Below are experts of layer 5 (counted from 0) of a mixture-of-experts language model. Rows are named router (the router's row for the expert), gate (a neuron's input weights, with its number), up (a neuron's input weights, with its number), down (a neuron's output weights, with its number) and show model dimensions 0-95. Each number is 128 + 24 x the weight over its row's rms, rounded and kept within 0 to 255. Numbers have three digits each.
Before each expert's rows: a language model's description of what the expert responds to; "gets" lists some tokens that make up at least twice as much of what it gets as of all text. This comes from a sample of Wikipedia text that the model never trained on. Tokens count by the router's weight.

# expert 11
It responds to: Line breaks and the list dash starting a new line in infoboxes, bullet lists and section headings (==, ===, ==See also==).
gets: "\n", "-", "==", "===", " p", " b"
router:127097137161129101087122137124187166081144124091113148123103128129108118098150128078116085124159120112117106180145118111114088096095119154129118094130101132150111117171106133144146102116169157120090105131091104125129106107150098109166152114139154119141163111139135137122146138108128123085
gate0:117116115136130153126112163142129143140143133099140159141136115132133123111173099123118107120176106120163138138163136086101134120162153103130137132103133135123131118117128126133116139133129143069077129113108133133136130152141067105142083094149118142148119093180137143153127114126163121145
up0:154134076122153115148128173127111123091143110075154119141138134134166142142108125128149114121156099118173131153191140113114121120143125149106158113131091137144107131087119106131140122113142162177126115116111152144122131143134114092099072096118134140084120124141152129112118151122164150115
down0:129121109149126126145106104164074139139136114134153127125155117135100122110128114106110147147132095135100148106158112119114132130122097118106119157127114171141152140121082154150135091140152104138167132141142133127093187128080147107112124080084149128094116121113159130146119152153148141159
gate1:143156083150109160143131145139141148086136115100123119147082165105112052137125080121123099122066096140150140140111125116122119086151172145129086157148140122112116150175106159156125136126158127111069101130111128119152139104155135104132144117146065094134108107102124123077165082126139144168
up1:141161156168111107104156134129155157129152143119111140097119125167059103157139087108147112133104102142093141165164145096133124126135128154127115128152139145130108146184124134150115116115124176117133086135135107139118130145135105159124132139141099120109099093100135092124103126075166143113
down1:174120147150138145118145136103115098093157173105146103092109127182120156161121113168158136119113131118090154115132155096145118118166131120101147133149163145148105090123087127092116070160108107161097127116148104099092061124157103110130129088082147127100132159116130127143150156120109113139
gate2:144126128122102148109132122138124125086164097133089117125157075178107109159129190158138139150127168130091105140141112095160132114124084130108150171179107122139153097135151140140135121110101126131112128100121112134097052077143144111114133163111111123161153095150115164132167141169144158128
up2:127119205102136108123110129146121142140105141156160138129189159156126145104146156177124109174149175200135172104100126129103119145140122078092104147146112126150107132099094106131093123127116148122112106139165127133096134135163128124131094138134081159127165157122136105143196116128118138116
down2:124104194137057121101144099140110102154090082085132126147100106091163125090111126143102083145101075139169128139097129118140134130084133119097116141116103125147138109142151121123132148126125110152143137098095122106098149134138127103158127104143128100103150168132161100151129138149157098134
gate3:135139102120113190122128134153132148084141053086105113161107120124064099124108176132119136132110131118143151128128110110161127151101107066123136131133104058128144065103152125109129117156116108150105124110110113129167123145180107100148100124154117114130122132112118130125104100103118117147
up3:120155137163116143076117110129121122094168093114086091107128103159075133146122155092130126115116146173152138109147126073143091177095129114106169163118103117159119096127174127100115107118123125155098130127153128161132143140124131116129096143115144141120099071082147118131161130083166132133
down3:122083125098125130104110162094106114118144176082125085138138106120148150077089146103139158143154133095134123162132086125139109138105139129117130142142128126157156108105134146133131107134119130141125138108111139161104091112146130131152116125106128133131132125055161128090164098179122112141
gate4:139127163104119132111088091120145127162136123149146131136156159145161108135118123145167084114148218140077127120133128140153082091128140126078131108167147156142123130139146125114116119133138149121116160114118097065100065116135075148113135108149092168087111112125123113161167090121127096120
up4:119143126114135184121138119159102122140151097110120124100092083145108147103143130133138122109087113131128118134155118117146102155097118118147127135120103111127124149104129095138113087163122102153110092072138140203148144160135152115181120131123086115165138191179140127076102055146159151092
down4:111148135125147094125094120118130164119138158148159112137115116144115159128127148179122110137173132102099129119106157161123176156166120103140107126115096144123126162109091139122124133081113106106140082139129099128140132090126143122108107144071152125123161112095124110152105137127115144154
gate5:113071142178125100118156155144150101143137137105193107135139128154110117113162131126107140118119103073104120156148106097128156084139129150145130117087131123130134128165076135165119143109121132108112170130114067136138189101092096139087078159145100112097179097104124107114113142148144152109
up5:131064133146113166177138131158124129109109115091125142106109123121136091165118162144108108154095110132123093130100121155126122107100089086163108102131143131105110085161146168134106120163127144154111120149094116162129121099143097128125132112124135073140166140077112155131125144122119162125
down5:111124137128094132120143142114178112121115128163147160107142133127126150159153145107101132114104108149127137103142144101088162124124100102136131149121187124152132119135103134113129185081136140110135140109071081108147146124118139138085127136149151130103144108057170159142167148135160194108
gate6:121122157155124075154114096118124132076187122108093110135161129138148153171136116146167104126171147138101148110147148113121095068134114155122129157182113139138121155125161132119078144086082126146089089123094127148119108108147148088122113094152150160120128164120136163105130151083138151107
up6:148151103110122190092122130163164118221108119132168143112125130151124131148140135107103130125100153138142104120096114154141178179132154135135145105176121113122158085124090140156182131135150132103135182154127139106152109131122106136147177196092113093138086087148120140133113121117128111161
down6:151149107162116125145113117129146108138169129153097115124143142137120146159083121146104170144129110127134153093122114103136157111148120134106139141151105156163126120117172142106181134116102131140120120137144111145123106123107157124112132129112109167161110135126158120115138122124133133140
gate7:134107081179115118151124105157161119099140120141071163146147140075108101129139144141131097097112122151150119135131150084148111108141135124153117111120153136113120148148056194105120125142131116136132136127187143128134143127134100148156123104121135124136156099135099136122139111140128159115
up7:120121129149136161140125094133133140140115115141101123092132116076136108132101141114132146127100123142119122102124156108119079120101132135133118095100146135115133157131101157114081122109122121136169116141179128174117152114116077155156103133112139109131137080126116105100137125150115125115
down7:104150142148130121120115127137086150148130133084098141126095132086122170120075120102131162148138143098090147126116173114139114154146145124113159168097103161125094163170082131114148109158121162136143085107132107142123118120095184122113128141072141106097149106126175134106150128109138125142
gate8:121072114141142159118134118152153143113109113112113080119077115130106143106137125133114096144114090125078110147081160145118136125103124156131121183153131129115119155142128131134129168131110152114108115186106092141147116131126063141115133109145187112182174120123118123129116155119121100113
up8:099145153167128117118133116128130123057123158132177080133142129143142106148149153089112114072123189090122136116134084136107109111117114108134129115116110122138121074103173105127149095113184144156119143105146166160145167124142158099139158136185098167118143107129138187140167109111146124118
down8:096150117099104119127151146108175134142171193081169108127157098141134149087119125096168108100123096087165193129109106092142127113104134153132122185160093125114155122145148102141137081091143105125139106102163140105167147115148134119120098162137086155129124165147120189159110100111159138131
gate9:155099161132118117127135140121123125114128128129115175137122132197070133112136117134079086167107107137155109164102185119101121067136109117123105118168151147134138102151097151128146138102131144071091115173148147153131116131138115130124094121155093143149136112174127169144143178154135133114
up9:072139092151130138125121110155148106129165109120086079086154133053143142121147163167134106111158130108132125118167102153195140117134138149163159132126112111124137153112132135123109122139108122154111126112088123129135168106116112127156185142100170095162146130099100102109127093120128126150
down9:099123139138131139169164129139149102174134126155146153124154130145134155168152168111082111119110162126152161152154120092114136105166098124142124155130122106147101164106100087114126117123151145118136108170125134100149114150166115153164142084133178110120110122146179150112127126147095114084
gate10:155120173149109163127128097159183109100138110049098151134104134118138093130127108101158156134141110126147132110133175121146112132128136112139105117139090120121127130128125113137118111124109093165105105139121101172177108115164130140124132102119105110107144129102089125113123176126190137150
up10:152142124124138127148084144098136139133106152119140148166126141176139107084104088110138138170129161075152144129102140106126096096130118122112091164074128143139109125136128113140116091105142135125114129115105114151165129106147170139101070130096080129111112120125150152102133135138094140067
down10:130150193137143104092118107105093114072103116167159138126155130142116140154180130120136129123124132104142103143150105097089120117143087117087115105141154096134090152118121158103130149130117099131128116114142095116081103142130100139191140141136172109134138125132133151109140133150141117110
gate11:104144114177119120128160104080164121108119136086154133142132145149109153142135099120099103170114146057141131152140135140130122093157104177156134124121101150111133159112150135148156091123169144131113116106115145113139136107134142141100102130130184128099123150137142118155151156107142091097
up11:125131147131148150140115123150124149091110123167109129171115176126119106162148157136126168109149173127182129120115084120128121133087155091117142099128114135127120105127114119163135151149112144127125136152063128152119121127134133114165143163128111119135099124103119148089124070155136142169
down11:123099129102141130112112151130140147114146154144141103130128117124112089171176129141150075146086118125128108134139172134131112113174129137102158122132148057131135189124129176152115098140137132119120130123135086084139171165172122120113130112099155180139156155148129162089165150122157117144
gate12:180130095173098120138108141116146106131108129111060130112078142153129119110151111130144121124067143070105103115110119124115094131140113126135107127133126112125124092148148131083120094100139150163120118168128113150148153106117112125156138143117122097099071116141073159112133115130142106127
up12:148105146128086109109151095099138145053119115149124161142126116132127139124143123107130166101125111127127082145122129175140139130112081124139138138138155127133157097136117123124179120092154113133091146121139151119129144109122132150141133120129124130121126120132119130133112162129131139133
down12:127122115114124133140109103136148129123127090136138132135176138121214130124098091110109129102102078118122108103094167170120115145099149100114162135132099111099135096101132130117127154145123132179155142085121093130135115125146109151132134120153087136142174136119093126088149114148106107106
gate13:139088088108128126164128098096132151126107125180080070115123121143074130113147102150104145140130130151102127100126143147121124115146143156097102136120172183120157133160108137120127120169105117125086102135146104096126153106108119112125120119137132137143161125115115101136141168162136167091
up13:107129150136105117129119132097126098088090110121093112125112106117106151089111136131109159087092159124123100108113090140139124117105132136137138170128089138145133122166152124127153101158134170104130154107154133154113151088126144077133126113166150084137129179114113126122141110096130120173
down13:102148181133096072113111154148073126093097147110106119120158153111146133113134116143120143092143135118150117134121111155141166115125138134185138145124102153162125136128134142142147136171176141119113078189115121108096146133081100132086126137112155121142137096131139108120104097170121110138
gate14:105157128127103097136110100097142111103163025140150120119112137135145128131163099140166092100154154135140109148166135141139135180141154111117120130107143100122135127115150088127121138147122092129140108127118163097107146156129127136192127099112109095148118089153109106169143143117142093172
up14:114103142128129129144146182123124128145116120140103114139137125129120099111132131160136109122099093122129114132090128116077117126143084163123108098103132168088155159119153137134158115136099143085120164159131104094132125119161130140128142095161147144112171185091118136143090130169156126115
down14:090103161125127115133096107135079093099135097142116116117166149122096124144140113198167091112155153142145150138135122101137149160170122106101102105131142127103097095094075127166132127088142153107142142157141144101137108163129142092143135099130151142118111118162137142117156100166094088108
gate15:165139120122098124105104144149149149150180078108096132085090104136123087124147069135116091154171127116106136145113125140107130123120172145126117145130134099139146147102156145144144152158094092122111102132113110135132130090123091093140154109153133101103131134126088130130121128112102113154
up15:096111147146136121113158132115123122079076147147144107169123108158165125119126102098103149125132139142138150059139153114128127102148148129139132124143136108115102110177076148150124104116151133129160141115160170066120154162129131124097109125115117172164095105066125137109167147119155110118
down15:186137096112137110087140096117161129135177170097107128125136135106162091091126161064136112129138129142146191118149130122117107110082166156130098148119121124126127147141166118140146151111123120125106126116150138105123145134160130108135124076120145119140132152147145130089143128170152123126
gate16:110108105131135170105130119154160169107154154129089157135138145095087145139164171141134152146134082150148106137109111137147094147093143087124141121136136124123084151065148136104157139114151127109119107110095150103128111097110097117162125184122142135169142128116090094124127094074131132137
up16:175180164100128169108158082130125119135146097101173116133127084150134104141108100095090148149135103094148154133115140102112137139145069178088121170120126129123129144120182182124095186087128156157075134097154136112131143129126091145113123132129121100132129120118134074095144100144172128168
down16:122153081113144113133167133130150123159099096070103135126107171143101122111118117118116127107115146152138126148158120167129137109099107161160133146175078144115125116137141109126137123201102129133117138116096098124063178109129086100131145142128158114142120109129130177155137107126103108144
gate17:097127112127064141115149137116163141097108097118179156108095175133154142118126135118118134178134096082115140141161121148134122097114112131136112142130130130125171145138123155117137146143121098128116144159066172133171117091126119124112134144129121130113171096159136190122151139134086167101
up17:167109118146144166150147098129121151103126162136172119120144113131110085100139150111146112089143148120139123082106110090121089118088121153152130107144137122111132130137149123194129121132125134127107102115142139162128137109138170143142119129144182165151140212101112132127101127086120102130
down17:147133092125141123104149096053116153093150153145180163154119128144107158136128102120113126121129117091139179117108126129127111110109151060114135148172156128171139139151144163141116130146160102116076109152099136130127102127111088137137115125149131162114147138126150145161110127100084117092
gate18:116134078152155134127156131115109148090161127119143108129117165102127120085143139132139119085177160156109109126183070125128113115126127109116091083119106068122143147097128138146155119142120072123147125137104084115121151113144140118174132106143130139143132143137144175150126106098117109157
up18:119114123142115104117102101110141117131104153115120146106075137147122123157147109142115139111138162141138105120150094135162122156082158128103156148130129095146111142060063116121126136137169108126122125162067200189139125147110139122138168156124159176145134133101145092135085144137131125127
down18:116118159141082073142117118139121131145094128178088196113166132132152150123164142120126102126121131137107128127114111139113145146133133158130119073145152157157116119134111149151150090163109130125131142139156100119122109157088122133054151117138134103142115139132153097138121149151148146115
gate19:101115132155153130117133197129117175109148085083144130132154115105134097117114135155094093092113161073078119126122152115140144143141137129128097089100093132125117156146144106102178133159163100159137114134121089128145165150139119096119090125099165141067113116084143132158128139124112112114
up19:190114139151118092143127177171122132121163105142177120114111184085120112130124151122127128115091105110153130117130108156122195149195137078130174161097117101115117124146137142122126106131122072132149116114138105133142126184132100124112064105103141111114106171165121125112105107163128116112
down19:112152123146105173118131127072132117120172116169133131116159125141149164149122087127136168164160132070100203171108127128153108087132141095122134163145150117168150108127111132115114174110147140126113094126136123128142151118108139143121151137116174124122143176106149143133133120150112128135
gate20:081126180140090120167087108155171137093139105140152158145095144112111145111105128146096122100125125146131157120150145168138180118134162110111115119114150130120114156143146162135135121096124129142132105131124110133135097119148102151189150125176089120120121128149085105145154117102125080123
up20:131135105084139138126144133109101090161148141141122085127139146154125135144177129147114139135140123105135128144175106123096107144132142145149113101131149132106107166084104119157160109146119123057121099142105154109107145105165133108125148157156151115130159143156138103137109134146134099150
down20:138108115125152116099132136190158119145120119086143136112141089079132122109110121126170114098099138163145158160160135114118125172138152118135130164124119111120114108187103107141115125136135100122118087150145158134104138136140153104146145120125086156092126126143144159108120090142126153117
gate21:146111076112125152140131130099130092117151118149127107139148158068167100157145157095138105133119117129126117155129114101064132127136132169093119123102129110135115137119150125141155101083100117130121146119139133123124129108119139104064066134152134140110084140128139100122116122125132108118
up21:121202124128119170092134121144153121139129115088073084114123138130121121151092100109104136103093096180114122141130112109138131109093159182142146099147149115127101116145137144141113140129122136129133099156117144155127153082098100108130102126100142141117117126078124132124101101124138110152
down21:135142107146149135140148126103129146120120130143113110121134139159136157096134134101113141108128132120158164152115135148122138115095123124152122124168140121125149159110128167109165148088121126123102136145117100123111157113128104136108170137146191096149134167135131101141111151148161097094